{
  "n_experts": 32,
  "d_expert": 144,
  "moe_layers": [1, 2, 3, 4, 5, 6, 7, 8, 9, 10, 11, 12],
  "balance_loss": 0.00419,
  "balance_bias": false,
  "init_std_router": 0.0139,
  "vocab_size": 50257,
  "norm": "layernorm",
  "tie_word_embeddings": true,
  "learning_rate": 0.0146,
  "max_seq_len": 1024,
  "train_tokens": 368200000,
  "max_steps": 7889
}
Below are experts of layer 7 (counted from 0) of a mixture-of-experts language model. Rows are named router (the router's row for the expert), up (a neuron's input weights, with its number) and show model dimensions 64-127. Each number is 128 + 24 x the weight over its row's rms, rounded and kept within 0 to 255. Numbers have three digits each.
Before each expert's rows: "comes after" lists some tokens at least twice as common just before its tokens as in all text; "gets" lists some tokens that make up at least twice as much of what it gets as of all text. This comes from a sample of Wikipedia text that the model never trained on. Tokens count by the router's weight.

# expert 12
comes after: "'", " of", " in", ".", " with", " for"
gets: " the", " a", " his", " The", "s", " an"
router:126155135106095174079131137111111081142152140130092126159112124129129134105140129086108091142136113125085101141139181147172103145138078154132142144138143112150149120130079164116107137140115094
up0:126154139110058137121137137126128133145109135109088138143121119134107107132124126130143140162142140132107153124122137170132123102155149109078118125116124104165087115204120135086123178120089170
up1:172144148143188143103167132130127123104118122113160138109081130089126153137167129116164148114166107138114102150089114131096137085121085101120105164123110087152088172119163112081172129133103136
up2:129121136116109098140137149152122125141147121079118123146103148187149116179093106133083117139188110140133164128149159150122135190134114122112121179160122150129128149120088148099151143113172102
up3:134131129130115179119067163131129140143093107143170117103101094123077117116160127094147122146115140138063127148131092113142151154109112142124168129161141086137099138145149183055117139137114135
up4:120122131164161119153119116085120150126142148116118155083123122105152134106126153066149172162137089132102158092171107101164116137159128123132147115118123095141131142100144130084128124119092128
up5:140127148117122140126119113132142172125126127125169127113137142120068153100107097127106123130144106103151170110146129122129127123109133141114157156150112122107110137130160112130178149138110204
up6:156134126099093158133106122132150173131160107140146112134153139117149118175102142094150075130149137101179107124126140132117140099118118145146137108135141121178066133103115110124147143136127092
up7:136115097123149168132139135135111121168128143096143148124125138145137177110161134121145084132135116140110147136178110132143132154086122107115138120115134151142107111122126147147127135126096110
up8:170140160130165101124131091116116135144123182147115121160157097168142124130103152132153151129130120167102152148119152149123122122127119126125152102125139145093119100129152056139151117114141123
up9:142119096138117146115102157092183161146112142148106139131204122096142145159090126096126102109110107138136131120157126128113164141122117146128079143118118135111130120113134141087124084139099120
up10:174110135167152140127141145150135114123128093107126133152105128142092143158110113089117141150107128146116132106153142132138157107141167183150126116141157106189119158131122152110145130128153132
up11:153111163135124111139145155138137177107121138168110139125131153093127170112141166128140164101093121140161099105137135141150145141128136126144146132106140110156135090056110114119099115116147128
up12:118158139110096144110106131092101133157145077120095136098124130147125094149125102116097116144053186105117142099100140146115148078134137133119095131146143139112115188101137139131143131113142143
up13:138156137153107098173118150138128100115114143156121145172121116152123114154091081113136155115101163134118104080114135122131106136141162145127125137085080091118143095130096122130105127145109146
up14:124154129171110127128129169123129173106093143124147118160117091114146071125078095149119161108103153176130123156112119147105139138113110119117134140138117150077112162149140152125140156088114160
up15:118135135130180125128120126135166121126096134093142127131095148120143148150154129117155121130127116105116117137153116169130093145113149137126127132120103143096091156174096121153156132120176144
up16:147123144113172164153134099144134175147079095107136113110132173092142129132145083112129136096157090090126125070092145114145082155143113119145124101138158166149097136123128083122152155142144142
up17:127155115086114154149146141102145152127112136102118109151094128109140109112082141142097165157105119126127085116137060080151135130135137114051116132055139089154107177150148139089157111116054150
up18:151151120102155120080138151118163136147126141120138142160121125103183174196105104114128118171159107080082145138147067114084132152065143133114155167141111131061113111107154113080151132107174090
up19:125120135173103134178157130124114084100143147203128131139125132104122116105125115153106147114149165166124110101148105152148124099077130145124137127137154158087151119099159127188148129120075091
up20:088125145144145106127108106112088133133146104081128157152106142109122142112076113087144124133074097152137129104145141126064090080176121131121146067107101108105149104119149103125159091129164129
up21:125117155118100123146143149126111156142139160151112141125058115105084143138103138103106166096090128156112153110121078132128107141130092167106102113189093111140118085174158083180156124076102116
up22:139127118116119127103123129097130124123128138085110087163118100135154159115125167105111182147150125156139155118136140111132148152115139117086164108143145096172110136131140154183135113109183138
up23:133141131136118114077128105147147099159064124134124142159079156152157143112134133138104127111116157144098132116125122190123193150173120140156135105092113094121141144129151125077176157176153089
up24:152112112096111156107079100096188149152101109140080115096127135161129124096158095108124172139097112159179077127108120158109153126162129151088130115138129092151161083112113129131156143117126153
up25:081099099151126115118118132086131108135126110125183140086136087110125104133107122152117145138126139104159134129124060123104127112105105160119154110072123133162142102091181114130158108165155107
up26:131121116117157143116154103117168142101093114139182155125135135138111150152072133117159177127147146128084150155117159107099124165135114154117126149152131150087112108182136127105091130132102130
up27:127142094135146141109107135159128059109145159142097125110177113134119172144128084118169134132119125131128146122155125142156107133118132118119133103131168124138075136140122116098129115121113129
up28:132107138145090100134079158148172171107157066092122107124159112129143142149108134125139099162114111110136113136132129096106131153144039134111131075117116138153154095086107127095133095118120122
up29:151140111132148119110110128132139097114064100129126129167084148131126123127058141141095122132094110143124149079134136123138124157122085138119141140114145112106126065132119134151130143093116172
up30:119118128129132136148092136127119106107118099157107157077126131128091131138098151143109100108095129102140121072108100071128132136129060179110100107095125109109174115156134102147092123187119133
up31:121136141095153099116148148130140080139158118147128110108097146119135155142106092158130108120134095131159176175141121126122142104110163154129111089065153179166159141103125128143095138172179160
up32:135119141162130136138063134161115134118111080150129161159094111109152146128118143150140145107120099105123150059123160087137162127192074176127129153133126143138126112145121149125126094207164107
up33:073134115123144099130152124136162107127097152166112121125122148111124110125084129149122125095160113100091138150142141143144130097145142162141097157149100080097169122152117135091095151126158139
up34:112130128143087121183112129139170162114123159090101167087141128097153149093117155090084128118091108127149187117158128117111138134133186121096126090109137115179107114087124124126142116128120089
up35:142090093138102083140080144072138176162103155174108112121133133090133102125113181151104153133116140114161100103100148140165154110101181145091196122137147109145093098150129113126190178121107118
up36:130183134098161133130126154141122126131140144103150127184115106177149135107138132095157107114122116084111128141151174114155087153126146121157107161115152153126112115172123119122100155161182123
up37:100131112119086148128105129119128089115052125183136078089105156142118141143118118151130089132145133169145121135140131144126095103118085155140124146179140123148122109101126155142136155138098106
up38:142142117129125091143145148114134157152140126157144186184139149114193137105132126162134129103109153099183109139124124124120121097156122130096121145109083156090175112131161147114122142125129143
up39:169162106149150136138080127119135137098204124155142151109104145124128089182151125077163087134102129085155130099148125103146106162129160145109114104164138168117129127129157149155116150117140148
up40:119154129142118156113108090090139152126135114123144102156149135133124079131124108147134128129129093125124171125129150104134082107166136110113126147090115148075165152151087130095128173092152072
up41:124123118138195133104133151101112091110085107118148149117150104141088136129125102110095143138144085074134115084116144125147111128124137152098133084163131120084118152139152101105086154091112146
up42:082098139116117151145134108106115156130108122150180100141116154193133113143118087073183138095151135118145161095144135129128106136151109140132114128118097143126132128108100127140132114129137095
up43:161127152147143084137108132133146150135115131138145110140075088065133122116142141148156146156131153157085117121152121125131133130094121135132128121166104159093121082086154093079109138139136136
up44:137118207129128139137164141132107145123114145177140116069120099071134111153128121127119117144155169109108126113137140137125150081113150132157138111140120208099090098136177167121132083097157123
up45:153161108122119156152152093120144125115135148109135100084121118105100124088150128159109135098169142130110130112155097150109097123117165150126067111079105104170122123147117089096130211101139111
up46:152099167131096124112129130112129084124116138170115118145112131099117132146099125156111153109164170159125128100156156128131132113145144121138146125125167127153154115143141099140113129146138146
up47:124146146128162176093115113124113119153125097164142143106143150119139092080117116145139144141162159128124104107098110154175098161136100112101135122101136152156147147122132146138117164096188137
up48:106107147099122134151134123140114128121127143130134163136122127135125125075084100110120111137080115088122120182080107097096142145124161170115128151114125186107138104103156132121114121095178138
up49:130153163168134099154156111109091141142134117089147148149116127123146125102088152150116127119105127113129126134128136116107104143114110126148126079147129124121132111146143107090098106144105098
up50:152141154117094135183097148101140128158124091141112144093146097085119125117138101104123137098109136098105120118094149113116136153131176156130157114128128092120112131164145151094125123160131165
up51:129168162150132158137134131174177103123117097138136127144107175116108105124122119141122084102131130112145120155144126131097152152154136150140135147110119159075149175145128131073136103083133172
up52:136141103144076156092135163124119135105127109133198123153151150135093099128123175100138154124167196108119135100126125157151120083187137099128139158095151172108140121082113183149111095137148124
up53:109125141124120163131130115140147157137135124106107087142132155138130133115140152159162133127110124106100108110189186119137170085122159126114127124169110102138152116104091161115067111126138127
up54:095135125150140081103145136096128120121117103138135157110113073117122112097099093137117113135139112089107140119103137106175143106138156118123092142121168156143149095140182167130107137118147116
up55:124086108091139107151092154094138125134128141174164141111107118131109090096146092132122126112142133132111145139145137149157096128174108132127138104137139113175150124119148137175136168169086129
up56:119154144178115121144137091157153112151106113114107141122121131154080151131150095089118102131139090116119110128133152109160172131123116122120117119122110150116092128108104165102155169138147139
up57:100114149171189152113112106126123141140106160127109086135100143094150105099109144145146143081110169115125088132159113145134150119158149127111162112126139138133131158113146147125126115095142147
up58:146119113170144126122136159166096144110106138136117109146154175097111145126113140155116140110162141137126123096112081055143133108130099125097116105108160146133095167109143135139119111113159113
up59:125110099097105164134110104152145101116153137122153120180075120105130117144140132124106098075149106147115106076130124137143159179134133197080137150113121119114133138164097127079149134111108165
up60:142066143136178170138117168119106150138152103122126146115098138166127108122112163145153112116117158151130117119146146080148091132165148140098161149128139179118143146142098106104105092142075155
up61:088155147149118131121131137140082124140111104121123114094150159152173126150137169104141113150101121136081140133136069107134153124116115136103096125126145124137086128151104182144165090159090128
up62:096140142097141120156148143106108142133156129105115114080122109143152160131106129153147117084131121130126124097120097156143155136126120084120062111158127168124208098139109166157093117134096128
up63:132176134130143085119089133114126073187149122089148129135147109133125157152121144117072140113137109142147130180086167125151096146156142080133084175127134119133136150085161159131138119138175164
up64:142141121166077141131110117110136106127066086109131118164099193083118138126173149134108170194119111157097149120155149146077108126115142147077115148172133103133144111148155163171125103103127068
up65:155130121133108149118107112118106115153173099108143140150149090140126089127114097107121148114168127107088090121144163125143090122165140127149122125135143139099151127141111145137142159090155143
up66:126141146139106118139149141156114145130134119133142089131116129139094112149096127119126073105117137144116156179093145119120115109131082119087118119075150169159119126139117133181109124167122078
up67:097142114135122064113127102103133128139120128152174097162115130143159089147172205129111146120128139147126133151185110156139123118114113173074084098168142100160122112131105125125126142155100111
up68:149140125126151120141149106102101091119137120129102093125102137104185114111107127119087100150154144118195151173149145112080178159111103123055132154116131097159126165151183156140082156150158119
up69:112134150168146118130140138083136157106123123099136130116129126132165098155140111105106143143082088123144124165146098134068130148123109137129117143169158111125108107125161144117122118152132142
up70:105114131131111144161140141121147168107133116130115144143162104135085137088086141106122141124117090130088121141127157180106099110169093156111101139146098102137159124118119157087119120129140121
up71:133150144156128116106139153131133151144157130136137152161126120136133145130143143105154145131117100093132134119184112098112155097086095199111096123165099138152168132132142138073119115076117116
up72:139123131133147100148135145170089106086182095145136134144119088081128120118085118133152105172130135122115155129090151121140098088122121076108155156149117146124160173157143126122123114124180140
up73:127117126158116152136111118116134113129176111118111186124107122087171135097127151128127119112161121121106165134107105162102128124099099092108160101162099079123120118126175104098107119144150148
up74:170100111156141172153108143106114095130115155091130134088085128093118135134115112144093156112150101122163123150124120090145095082143106114124127107148167140161149152142129152141136140097133126
up75:116123128125125143131117155155079105125113094107108159105152096128152114113122110152119122130115143110136153141126136155176144124142119092137115118118146160123091161109158164161137156138164140
up76:095126168134111143121146147144153130119112124120161143123137138122110124100094143139163140090124123154165159099115121109158122120123156146152133149160127132092158142153093101062137132162144157
up77:144132113182055137138079113100109093120158129135136197090134155124091135101132108119141146132127122151140150139149139100095153173135127116130113117172136125154123126124113126121116178163094124
up78:166133112142114122077113132104100130146139142156118126152147095112080154102127143101154143119106169195180140143119148110137164120105151103103121114138122116141112129106144121156133155131089110
up79:157142144097131155145108167166120140154095124129135107098092131135121155126136149166098136101154153149119144087143114122092132147118116120075126169147155121154153145143076145104157127087140157
up80:112096137146093103153101149144151150112134125145130138124108094099144135173114114157141116101155159105130102154188094106151157116091118111112080101147128161091154128112134137103142100161095127
up81:136094155152155132123160105117152186157180125142134117118116113133111105101093148179160125116109125137122105096108132132146162145146121159136138120136125139144099127095156076123114115148130163
up82:145147126139092141122163109094116128133141106120108103151132141139114135150151141131167144102157145146079139148111106155114174152150180148146118113138115128137113171143074121125139153125102123
up83:102129133122129102155160092121133117135110113151147076142090118088152119140128180163120095150135178181179158116130154112106156147116102123117057144103119156143141121141125150137140100142130112
up84:174121088160135097143134150059143131100142130166092135088113090115157114109122134091090122119100118149103148173110150154094150112118135147099113105173114107159095104152115139122164157126128131
up85:098126167132134122163117157164113115122153152073128136143143113169127116125136102138187147123119093094132149113143096114122160091097118160126140105153121133102150153145152118128132100139086099
up86:102115123108121168078093118136099113109161130119150096119163084121129115093094132167122101151120141131115127134132150070152128080108151154088143118061127085164145165174104164096129182129129149
up87:154128121162179130102130120130158121126122103126131114164157151159136124072126125143124119126147106159136086174123107101071129120124158125115092147124146147126168121129109128133141150116128081
up88:139129123077152147058106155160108092165076093133139110141123108126107138110087125172178143117172161108163163103150139085130080112149136052119138117155164149134133140102101116142092145172129143
up89:121119161143157130137116150140100110100148133105117114113117095114099133145125104156169149140151144127116140123125116133148107119105124151098146142102148166142115130140116110092141120154119129
up90:157121168122123134135146126145114116169100100142124123138111139095064092143102133086106154095147114146099122115130129099163109105136087133128132092130142122085137114125117145126136149155130128
up91:137087088134125137097130110116145164122118129134126144144076102106060117161147146125125122116136156171159113112111119126127105144115169105116104136143118124143178140144067124137120094180146139
up92:088114123111157131156112154128150095090117125091126127120101164110161122130113147165113097133076132142145167113156116111142134141185096116130083129081143124140153067128118121151106109150131141
up93:096139135149122105117128120112096113146121133119132136103147112149122127154098110159111158122126107114187168103119154146136151166139116146129111122149127149097165110136147100074085145136096093
up94:117146100139111125154110150111145155105125091145098134139107107133089120100137143165115073134149153105110111192103135163130132053097084174103108147112135154127135109150168123131155135101166128
up95:147109154173124187136145127114090117120143117139130122143136126155136137111096110141149111108141158116118151155114139116134132138076084179132125088124124140083135104131148088154137137160102158
up96:135146075125088153158118124129104126133142143083144159117170122167172115148139110164122086080129133148094151106095097106102145129133099124136160104166119152085099129131131122143153116119116107
up97:113121119143152085146130114147144127144125101156108121142095154082161112118117088134140146112148152127124136097121133119137125149118159103086161092133137133089105144143129108082134113109146124
up98:132113091147109112171075150148135124110077150156121155128105096156149110099084135159162107126158122115126125121141129091148086114142147087129145156172133143132088125156124102207147113121144128
up99:097117151175104110134116163143129125083147136120151092164117117142142109141105094137134178134118092106136114127096118101140123156148111186127109119085092149098119119133135108126143172131108117
up100:164155113149158147180115110101127104115138090146142132136105106113096096142110106104140150094156124122174121120190142149142109126133127163112162122137096141139161138162071141153135136149115115
up101:135164135152126090117106171137123125132141107147171131130097149105118136129161153100119133099101130117098166144145126142138130123132150114141129114166098090127212124177130125134084106138177125
up102:129144086123076143117120147155122091133160116136138162119102113171113163115178136149127144125154133120133106149104107117090117104116098138115127098111144168144086168121068117172182108155119141
up103:107098138127140129108108156132155137106112164114148133093145140136149118127091186109126144176190131129087132135107094111129065152136125140150154140145155151119109108101116131126163121124116133
up104:155159113077137079150134171145102105133110118111110085151187118072144086125117122152142110137163115148110104153158124141132117114117168108119118131126167143152136168109159136124180056125135126
up105:115153155121150108073104133133109112132142114137150130135131114100158125129107135120122118134106107115096133120139153149146072161130164133124126144176146130176162122169150132102121152151168119
up106:146137142132122170095133127117172122106089131102181124111145159101108110160150134123103124110146125129097118127109146105095134140106094091102141113087114142143131144125096078083152139162152138
up107:109138132147126068139122131116173179130153103135166137144117147141104086132178092144104126106112108104147164125141129158105146154117096095143097160123131185090137092119124148098145126133124126
up108:084129114161145123135120092094120110142171175144094081138168091128102169141124116127133111129088161139104114137154089119094146148133097173152120122176131134148137083127148104147106153121113112
up109:159098139148122091116138157146098120160120104118117108184126095081092116166087132124134159119162152111113149125114120158123144100124152118147116155100144113105111089084110156138111121129149155
up110:137147120125074100140085093137136158168119114122137123111139124074100114117107141090121141134122111101118148128090137147167107099129151143100183087159134146127109174095110124103169119151132127
up111:115150128135123106181146124107131100128133146105129089127128143148136153168124150156135145154145131086121130174112103107149140139119137099108102107129132145120105116150125135127164133146163148
up112:126127126178108116123200106096148163148112142135115112138130110127097116107092120160112175161145129139108161113102091176126133103120130112088126131186120141142121126167123097126069166128129140
up113:155128118085153138133098155145132129125159116150166094096107156121085117107146173132140063164178106139152097147132138155107102081129117125134136148111141163171103139131094093152150122141161135
up114:166145107131101164112077127163127120136074114130110168104122114142113128152130120102122158148137124133111145087116172143169100128155090183075108117140105078163117112113088146149134104115126109
up115:112115139143112150109192121115157170137134112113138131143117125135108059117104107116159168144151166093137122129124123125109143155129173143111165143086133123121079141147124138154089174111128130
up116:139112138174143131167097104160124136161155114149121097141129116082138097109139142167137127147102174127144134112104100097083144151133154135128134127146122134096147122144137146106128090154120120
up117:090095140119119106134090129147149139131126110132126112164170088156168144158115134160173157092146137124145132118146127145103136095136117110118085136149154116066109093129161160142154138110148131
up118:118081163156132166103142120119129125134170093168108143153099141120166126131107110209130174143152154108117116115117114130099112089120157121157136111106137093137146155148102137115120157133136153
up119:132185085123106145135133155099152119157119155103128131093168098157153088132077133118149109153111158119113126145146094128133109083152139151106124079105130143136152167111117153153109159112147125
up120:128131082115173140150075140131147119128168096117082095165132166123129133150106142112143123112170158160117089144120151144143146082118133106112136141148129124172106108098153095139130111126146140
up121:124136123118126151087095113146109156112134123131134100122160162096099118144113107117154162097123133099130154127141140143140133089146152142113121123173135142120144143187132126122146137096119153
up122:167155135119132163104125113166179152163143144128157182152163140089125127151140129134104099148180108096113082121077164151114139146094149086151125179174132101149147142147098149104151117123128133
up123:135104151147198132113113106124134111135144114148133152136061121123127102167084116153150150146134157145103157095106136136166120145114125160146151129149170136116150130131153102142156128133077127
up124:156092153176120140104104135087134112140105140153138148163144143148106112114180152110165155098133134138143153134171160117141163116130097098138104117162136159149130088125125119113124135109139113
up125:096146107117079160158134146118155125143127088131085093161135130130100128142100114107099151129139095125147133087131128131109135109180120102162129123144123119091143139145135124152131107115169115
up126:149147123172100061138137102123119109126132125122087169114155137111148113119108106132160135112077125152128128123139134143166189149151127159118159091140145179122143116147184082155147133115121141
up127:132159147115106115137108150190189149123111116132149150141085122104131143128146165105148113124108125110110116079119129150082146161177150165121159149124098141117142129111067108125147130141134134
up128:164110138108138139097138132146157131127172149132128139181111114109111115096154154114116155101144107154097103123144090145121122166126154080092147103115165120112141133135135145121126108138116122
up129:128143112161151106135141129120125141105148120134172123133073109085096135157078181127105090115103134110138120136135118154105168158148129133092164188162144156146141109141136130128089139166109117
up130:150068098075134101195145129139101084128153103134168105165097123143096145117122123138142192088112138087139144110116082162093124122092106130108153171112165111096092136122122111145106123120158110
up131:133111153138136095137149139130130112147120120117107134110131151124120133172086098137139089119105118108118112094136117115128147076144084120169126126089091153148098109135161137103136104097135116
up132:115086077110143148096089147161133101138147100153180111129144132091153107126115137158153109089153161155134129092149108102146161126105147150156143144139138155192125109145119101118137151146092108
up133:128154158088157140155139109126139127113120136115148140118116094131134139130130082118132144122104135198132168145145156161144110119127109108105102097116154138112187098092118139165079123113126118
up134:119091119116139143126106139135157146114139118101112147156138080136180088148175138117100127135168140085138107104111117120120127122125123146088090126114148149088152113159155111128092150103144113
up135:092158144096157161092111140119095144142128123142119119138148115140113129137113109128120104119101105125104107097152073128133155139144135167127154117110113148121160148128148099095144119127109125
up136:170115097122076107129089161147110181137127089101125161157068101105119138152136131095139102110133145136126158096087142093155136133132145133094144103088095176134104160120085110131124122157155159
up137:137136119127130101132161157127161102148126108136194110144105108135143104097112186130114096149157109100163089143132153119178129146132131113153130147166127105145124136149089134139121126111157158
up138:121104124137146113153110138103142083097126176150133113111141129132134090079162133126145137110113141134145165054151130123146146109136075170128107123136098127121154114110137078110141152113137082
up139:140159072160087126118091109110142137101126143110110134117129162113107140133114121107134126068180173125134153094138153115153127120175155110116100106136128119213127155117157114134098121100143122
up140:117127135121134072113098127134155128162145131129152146134135105110122133101114145143093120124132123112157139149144198116122068099087145153131102148109106113147153105143100144185107117101106204
up141:103131139157134125147133112083117132155153149144103092155095138134141107132071146130121113142131095155145129108089137131108174114166135123190115107147084138156158110133124135132152093152129150
up142:183173147139159125106138126135154111116099136137120129186110126123130130128079078129114097156103132118143157145103096124107110134125101146153111138103098143127104160164139146138133118071171123
up143:142120178149148155151169175149108177138142141139133124144152138153108109132110167160173116147160133107149125093148136086141100150124179124129133113134144144114161121139103107145109122113107140